config = dict(
    num_hidden_layers=11,
    hidden_size=128,
    n_experts=160,
    experts_per_token=8,
    d_expert=64,
    d_shared_expert=0,
    hidden_act='tanh_gelu',
    moe_layers=[0, 1, 2, 3, 4, 5, 6, 7, 8, 9, 10],
    router_score='sigmoid',
    normalize_top_k=True,
    routed_scale=1.0,
    balance_loss=0.000177,
    balance_bias=True,
    init_std_router=0.038,
    lr_router=0.000873,
    num_attention_heads=3,
    num_key_value_heads=3,
    head_dim=64,
    vocab_size=2048,
    norm='layernorm',
    norm_place='pre',
    norm_eps=1e-06,
    positions='rope',
    rope_theta=10000.0,
    rope_fraction=0.5,
    qk_norm=False,
    attn_scale=0.125,
    tie_word_embeddings=False,
    parallel_block=False,
    init='normal',
    init_std_qkv=0.0342,
    init_std_o=0.00595,
    init_std_up=0.0342,
    init_std_down=0.00365,
    optimizer='adamw',
    learning_rate=0.00306,
    beta1=0.9,
    beta2=0.98,
    weight_decay=0.076,
    lr_head=0.0127,
    warmup_steps=458,
    schedule='wsd',
    decay_fraction=0.844,
    decay_shape='linear',
    final_lr_fraction=0.05,
    batch_tokens=65536,
    max_seq_len=512,
    doc_mask=True,
    train_tokens=393500000,
    max_steps=6005,
    dataset='wikipedia_en',
)
Below are experts of layer 5 (counted from 0) of a mixture-of-experts language model. Rows are named router (the router's row for the expert), up (a neuron's input weights, with its number) and show model dimensions 0-127. Each number is 50 + 12 x the weight over its row's rms, rounded and kept within 0 to 99.
After each expert's rows: "mostly gets" lists some tokens that are sent to it at least half of the time. This comes from a sample of Wikipedia text that the model never trained on.

# expert 4
router:60 60 48 55 37 51 47 60 77 56 39 56 51 33 54 63 44 61 54 39 28 56 62 34 40 58 66 63 36 65 36 24 57 54 36 39 51 69 41 49 36 51 47 84 50 56 39 57 48 46 34 58 46 38 58 35 47 51 38 59 37 57 23 26 42 55 63 58 43 32 57 61 59 48 50 70 38 63 46 66 36 65 62 37 43 48 22 55 50 58 46 43 48 52 58 45 60 44 30 50 87 55 43 44 51 53 49 57 49 55 45 38 62 43 48 63 53 49 40 59 61 42 72 55 41 54 50 15
up0:52 80 49 53 42 45 42 44 49 57 54 55 67 41 44 52 29 44 76 50 24 44 64 43 68 36 60 43 24 43 40 49 60 66 50 53 30 39 50 43 38 46 47 41 35 60 54 79 51 55 43 43 56 57 32 70 61 47 35 60 55 47 40 49 40 61 54 45 41 52 51 66 64 38 56 44 51 56 61 51 73 76 60 44 25 47 26 59 67 55 56 47 41 44 48 56 58 42 34 36 58 36 36 65 51 42 53 56 71 58 44 21 46 46 40 59 68 43 22 38 56 55 54 60 55 66 32 42
mostly gets: "ship", " work", " song", " film", " plan", " city"

# expert 130
router:43 50 38 44 45 24 41 55 73 49 55 58 54 47 45 56 37 64 42 39 35 48 64 25 43 61 61 71 56 55 38 50 44 53 36 61 56 50 41 59 43 46 27 64 54 68 20 45 39 55 26 59 54 46 42 47 59 41 47 38 48 63 42 58 30 78 66 54 29 35 50 52 52 65 46 47 37 56 48 62 63 44 57 38 46 54 42 68 51 53 60 49 55 54 29 71 58 51 34 64 80 77 56 58 47 52 41 54 48 58 31 37 42 67 49 33 25 55 45 54 54 76 39 47 41 60 38 36
up3:47 43 58 60 49 25 61 36 64 50 39 69 46 50 53 38 56 34 52 47 52 52 60 56 59 64 57 83 52 47 45 49 53 48 74 41 49 55 68 56 42 37 23 39 40 65 26 48 62 44 51 39 33 58 48 45 65 59 67 67 46 34 47 49 39 59 46 42 54 45 52 84 48 40 37 50 30 31 57 56 51 59 66 66 78 48 38 40 50 64 69 59 48 39 58 59 60 46 44 47 56 54 53 60 28 44 40 40 65 68 47 42 63 59 19 42 39 34 39 57 45 52 52 52 20 52 39 51
mostly gets: " con", "con", "light", "ger", " addition"

# expert 24
router:42 41 36 53 44 45 49 53 69 33 62 60 48 22 56 47 41 46 43 41 42 53 64 41 53 71 55 59 52 73 44 22 58 59 46 39 21 55 54 51 50 62 46 78 58 79 51 47 57 57 23 74 70 65 50 40 40 50 45 48 44 66 59 31 68 48 58 39 44 40 67 49 56 51 53 28 50 63 54 71 53 61 59 40 46 48 42 39 23 68 45 30 41 51 33 50 43 50 54 37 65 43 14 50 44 47 45 54 57 50 42 58 41 44 54 39 39 41 51 65 41 66 41 42 51 43 50 49
up0:78 39 47 07 42 45 59 64 60 37 36 34 53 28 60 35 36 42 39 57 41 49 51 39 53 56 54 79 47 65 51 40 60 60 64 51 47 71 39 74 68 69 64 42 54 50 54 42 30 66 45 51 54 29 49 45 64 47 41 58 50 47 42 36 50 45 52 66 39 49 63 45 39 53 61 56 45 50 45 49 24 63 62 24 58 45 36 43 69 48 52 35 34 56 46 62 60 44 50 54 42 52 60 37 32 57 41 38 51 56 56 47 42 50 31 62 35 72 48 51 44 58 45 65 37 50 59 69
mostly gets: ").", "|---|---|", " qu", ".", " law", " New"

# expert 144
router:53 50 45 46 32 43 51 50 67 55 56 55 54 37 39 56 35 41 69 34 28 57 56 36 36 47 57 55 25 47 41 51 70 64 48 44 54 53 29 48 52 46 35 56 53 57 35 42 48 64 63 52 35 53 41 42 38 36 55 75 41 54 24 45 52 62 78 44 66 45 60 46 50 62 61 59 54 31 53 63 51 49 61 44 59 63 40 24 50 38 49 40 43 75 45 75 40 61 23 56 76 49 47 33 36 37 23 53 63 45 45 60 41 69 50 39 36 55 58 57 55 60 56 41 70 66 33 47
up0:61 71 38 57 60 76 73 54 46 56 37 47 60 47 59 36 51 64 47 40 40 50 52 50 39 61 56 48 53 57 77 26 37 54 62 55 81 78 42 44 66 36 39 57 75 55 49 49 58 50 43 64 53 60 45 47 47 42 48 51 32 47 38 58 51 56 55 39 56 29 45 37 37 77 69 34 32 73 39 45 44 40 39 42 45 55 58 49 65 51 50 24 83 49 46 55 52 46 29 43 62 63 34 42 54 43 46 48 59 35 43 45 43 61 47 55 37 35 57 53 67 62 42 39 39 42 50 40
mostly gets: "ć", "burg", "č", "и", "ium", "ov"

# expert 136
router:56 70 36 52 44 52 26 52 72 43 53 72 66 32 46 17 52 52 57 50 45 50 50 36 38 44 50 65 55 55 53 33 66 64 46 65 46 52 49 56 44 49 42 74 35 62 27 52 69 57 36 50 53 74 67 52 46 48 41 40 45 74 44 45 46 63 61 52 52 47 45 37 54 60 56 37 69 45 56 84 39 59 68 42 39 38 35 44 39 57 48 48 35 53 25 63 56 54 45 35 72 26 38 33 50 49 47 46 69 41 38 39 39 61 59 53 48 39 32 58 55 69 47 36 44 46 45 53
up0:56 41 34 70 60 46 44 51 68 46 54 60 46 39 61 50 50 53 41 57 41 57 39 31 45 44 55 57 58 65 52 50 50 57 67 36 62 75 40 34 45 37 59 59 64 67 39 45 67 51 30 65 44 66 40 57 36 52 54 47 47 61 35 65 51 72 64 42 62 61 43 60 37 48 29 21 55 34 36 58 34 47 60 36 29 45 57 70 26 44 56 50 34 50 50 46 44 55 64 17 37 44 42 54 65 60 44 49 52 55 61 46 32 56 63 63 35 61 49 34 31 67 47 47 54 34 76 59
mostly gets: ").", " ex", " su", " tri", "′", " ("

# expert 126
router:62 39 22 62 47 50 41 56 67 48 49 28 47 49 46 38 55 76 56 37 39 54 51 36 44 48 77 61 40 65 61 48 47 58 53 56 45 54 41 41 37 48 41 72 61 60 28 39 54 47 20 67 36 58 43 34 41 54 61 71 40 64 49 44 32 59 57 67 33 39 56 66 56 72 42 50 49 43 49 58 50 68 50 50 65 50 41 51 50 64 34 59 50 46 47 76 66 44 47 58 86 57 48 54 38 39 23 46 42 44 40 61 44 62 49 56 40 52 67 54 48 58 68 37 36 67 40 48
up0:44 47 28 28 46 57 47 49 63 38 55 52 43 55 56 41 55 35 37 57 44 63 57 38 59 63 21 66 43 65 56 40 60 50 56 52 55 58 29 47 55 44 34 59 23 80 35 36 67 51 37 67 33 45 31 43 58 70 41 48 28 43 37 56 44 65 51 49 49 59 68 64 49 53 53 52 40 52 48 59 36 64 65 65 55 70 77 42 51 50 46 60 44 45 56 57 34 50 43 41 59 54 59 62 33 55 61 51 47 65 16 46 65 54 60 51 19 53 56 49 46 41 24 43 42 60 53 55
mostly gets: " history", " director", "History", " addition", "tor", " author"

# expert 36
router:48 42 45 37 40 52 33 73 60 40 49 50 48 43 63 54 30 61 51 27 30 47 58 41 33 36 50 66 59 66 34 40 54 67 55 51 55 71 44 47 47 47 42 65 33 57 48 50 61 43 44 49 38 52 45 35 58 29 46 67 31 68 48 32 52 63 74 53 45 45 55 60 50 42 36 22 65 41 53 58 46 57 62 64 42 50 25 62 48 60 54 39 62 62 45 66 70 36 41 35 48 22 25 48 62 35 30 41 30 47 40 40 31 49 39 43 34 62 46 58 63 58 63 58 52 53 40 42
up0:56 52 42 57 47 49 38 49 47 25 56 41 53 40 63 37 56 81 26 52 42 48 44 42 25 50 53 54 56 47 42 26 36 65 44 42 51 62 73 31 73 59 39 64 57 64 50 31 53 49 29 67 56 56 66 48 58 49 61 32 43 56 56 51 76 70 65 59 55 50 27 40 60 47 58 46 51 52 23 55 46 52 56 56 40 31 37 45 63 27 26 48 53 40 39 42 68 37 54 42 49 41 40 54 45 50 48 65 43 58 61 52 52 50 25 59 30 50 39 54 41 43 43 57 24 52 30 60
mostly gets: "s", "es", "ers", "ations", "ities", "ies"

# expert 119
router:61 65 55 44 41 51 30 83 65 33 61 55 55 28 44 52 35 54 47 31 28 55 74 49 49 53 46 43 57 66 37 46 55 72 60 37 41 64 41 68 34 47 41 42 36 60 45 62 68 55 56 54 44 35 37 37 45 27 60 64 40 73 46 38 47 63 76 58 38 53 67 58 60 49 58 41 67 38 66 46 43 71 53 53 49 34 33 48 50 52 41 22 57 62 43 63 51 45 39 31 50 40 27 44 61 50 39 56 39 52 36 52 29 39 45 30 45 48 38 50 61 65 54 43 51 58 48 47
up0:59 49 42 42 35 33 59 62 50 51 47 40 55 49 52 26 47 77 61 39 69 47 37 26 44 35 63 53 42 56 54 51 16 53 50 55 29 62 62 78 39 76 22 57 49 34 64 58 57 42 59 63 49 36 31 44 60 57 54 32 47 40 40 55 42 54 58 63 54 55 46 59 52 55 51 43 37 54 39 55 51 56 49 42 58 63 61 53 56 63 49 61 45 23 46 60 36 69 49 43 51 56 66 41 45 56 33 49 38 35 61 69 26 58 41 39 62 34 73 51 25 59 47 46 41 62 37 50
mostly gets: "s", "es", "os", "ies"

# expert 159
router:53 53 47 52 47 35 27 57 68 38 57 48 65 42 44 42 44 37 35 62 58 63 65 42 32 41 59 50 48 63 37 28 50 64 55 25 44 62 36 57 55 48 41 55 55 68 51 32 48 46 50 52 40 35 27 38 32 33 42 66 48 51 28 24 45 55 71 47 63 57 75 57 60 53 47 63 47 39 66 65 46 54 40 46 57 47 37 44 63 59 44 51 62 63 48 63 71 52 28 55 60 57 42 40 61 55 24 51 70 43 43 28 30 65 29 52 23 66 42 51 44 62 52 61 52 57 43 53
up3:54 48 37 63 34 43 81 61 44 47 51 39 55 66 40 33 52 48 56 48 48 33 53 55 66 44 58 50 50 61 54 59 43 46 38 43 47 38 52 41 51 40 41 62 49 50 47 47 76 59 60 35 41 41 59 64 38 47 53 78 40 59 63 46 55 39 57 46 56 40 63 67 43 72 38 58 47 36 63 52 35 68 66 56 44 42 46 52 45 50 40 52 46 37 51 49 58 61 66 22 59 53 49 55 34 31 44 20 59 22 37 76 28 51 43 56 70 14 69 41 46 59 65 49 52 59 56 34
mostly gets: " system", "ron", "ology", "ness", " down", " mi"

# expert 111
router:54 61 55 51 50 59 29 52 46 31 48 48 54 52 50 57 50 61 29 39 48 41 63 26 27 34 60 70 28 67 35 44 61 64 43 34 41 50 57 58 43 43 44 66 48 52 42 65 32 43 36 52 61 57 55 62 31 46 57 61 46 63 49 43 39 47 59 55 34 46 62 49 63 48 77 51 55 49 55 69 47 64 68 47 49 36 34 64 31 53 71 22 51 47 35 63 63 60 31 51 82 33 23 39 48 43 40 44 54 64 31 33 46 55 55 50 44 64 38 52 64 49 59 57 41 33 50 49
up0:54 57 38 49 32 50 47 45 38 44 34 48 30 23 75 66 47 63 50 60 44 76 46 51 44 30 68 65 63 43 54 47 66 44 45 49 25 50 47 74 47 52 39 52 41 65 36 49 37 65 66 57 41 38 41 63 35 51 47 63 68 54 48 32 64 50 56 49 41 44 55 28 57 46 22 24 71 49 50 54 64 45 38 51 53 63 56 55 59 45 61 34 27 32 59 47 45 46 60 57 49 44 54 52 78 43 48 39 19 59 36 55 45 62 46 37 65 65 53 48 54 39 45 38 56 59 59 46
mostly gets: " con", " album", " member", " Me", " organ", " book"

# expert 131
router:44 42 37 42 50 57 28 52 42 39 54 66 62 26 49 49 63 65 59 49 32 51 68 58 39 46 46 58 55 64 39 46 58 48 56 39 79 64 52 60 55 42 36 61 31 68 44 51 65 36 33 37 53 60 47 50 48 51 48 58 20 69 35 37 44 67 87 55 55 53 60 45 63 40 57 50 68 45 59 67 46 59 55 42 51 49 17 43 40 62 63 40 72 41 31 62 53 42 23 33 54 33 36 44 43 45 37 55 51 53 56 58 42 49 64 31 35 48 44 54 53 54 58 69 38 53 39 45
up0:56 43 42 32 33 54 45 50 47 61 66 54 37 56 62 63 57 28 61 51 70 47 51 39 35 20 57 78 55 61 35 43 50 80 52 47 36 66 41 74 44 70 47 58 58 47 62 47 41 63 44 67 42 70 48 67 54 61 47 28 37 32 44 40 52 42 49 57 42 45 63 47 44 58 41 45 65 46 40 41 52 62 46 49 45 62 46 39 57 63 23 56 48 50 44 44 51 67 58 43 47 66 54 18 61 69 61 46 31 34 48 46 44 51 29 49 46 65 53 35 40 66 35 45 76 42 47 50
mostly gets: "s", "ies", "is", "ers", "^{2}", "son"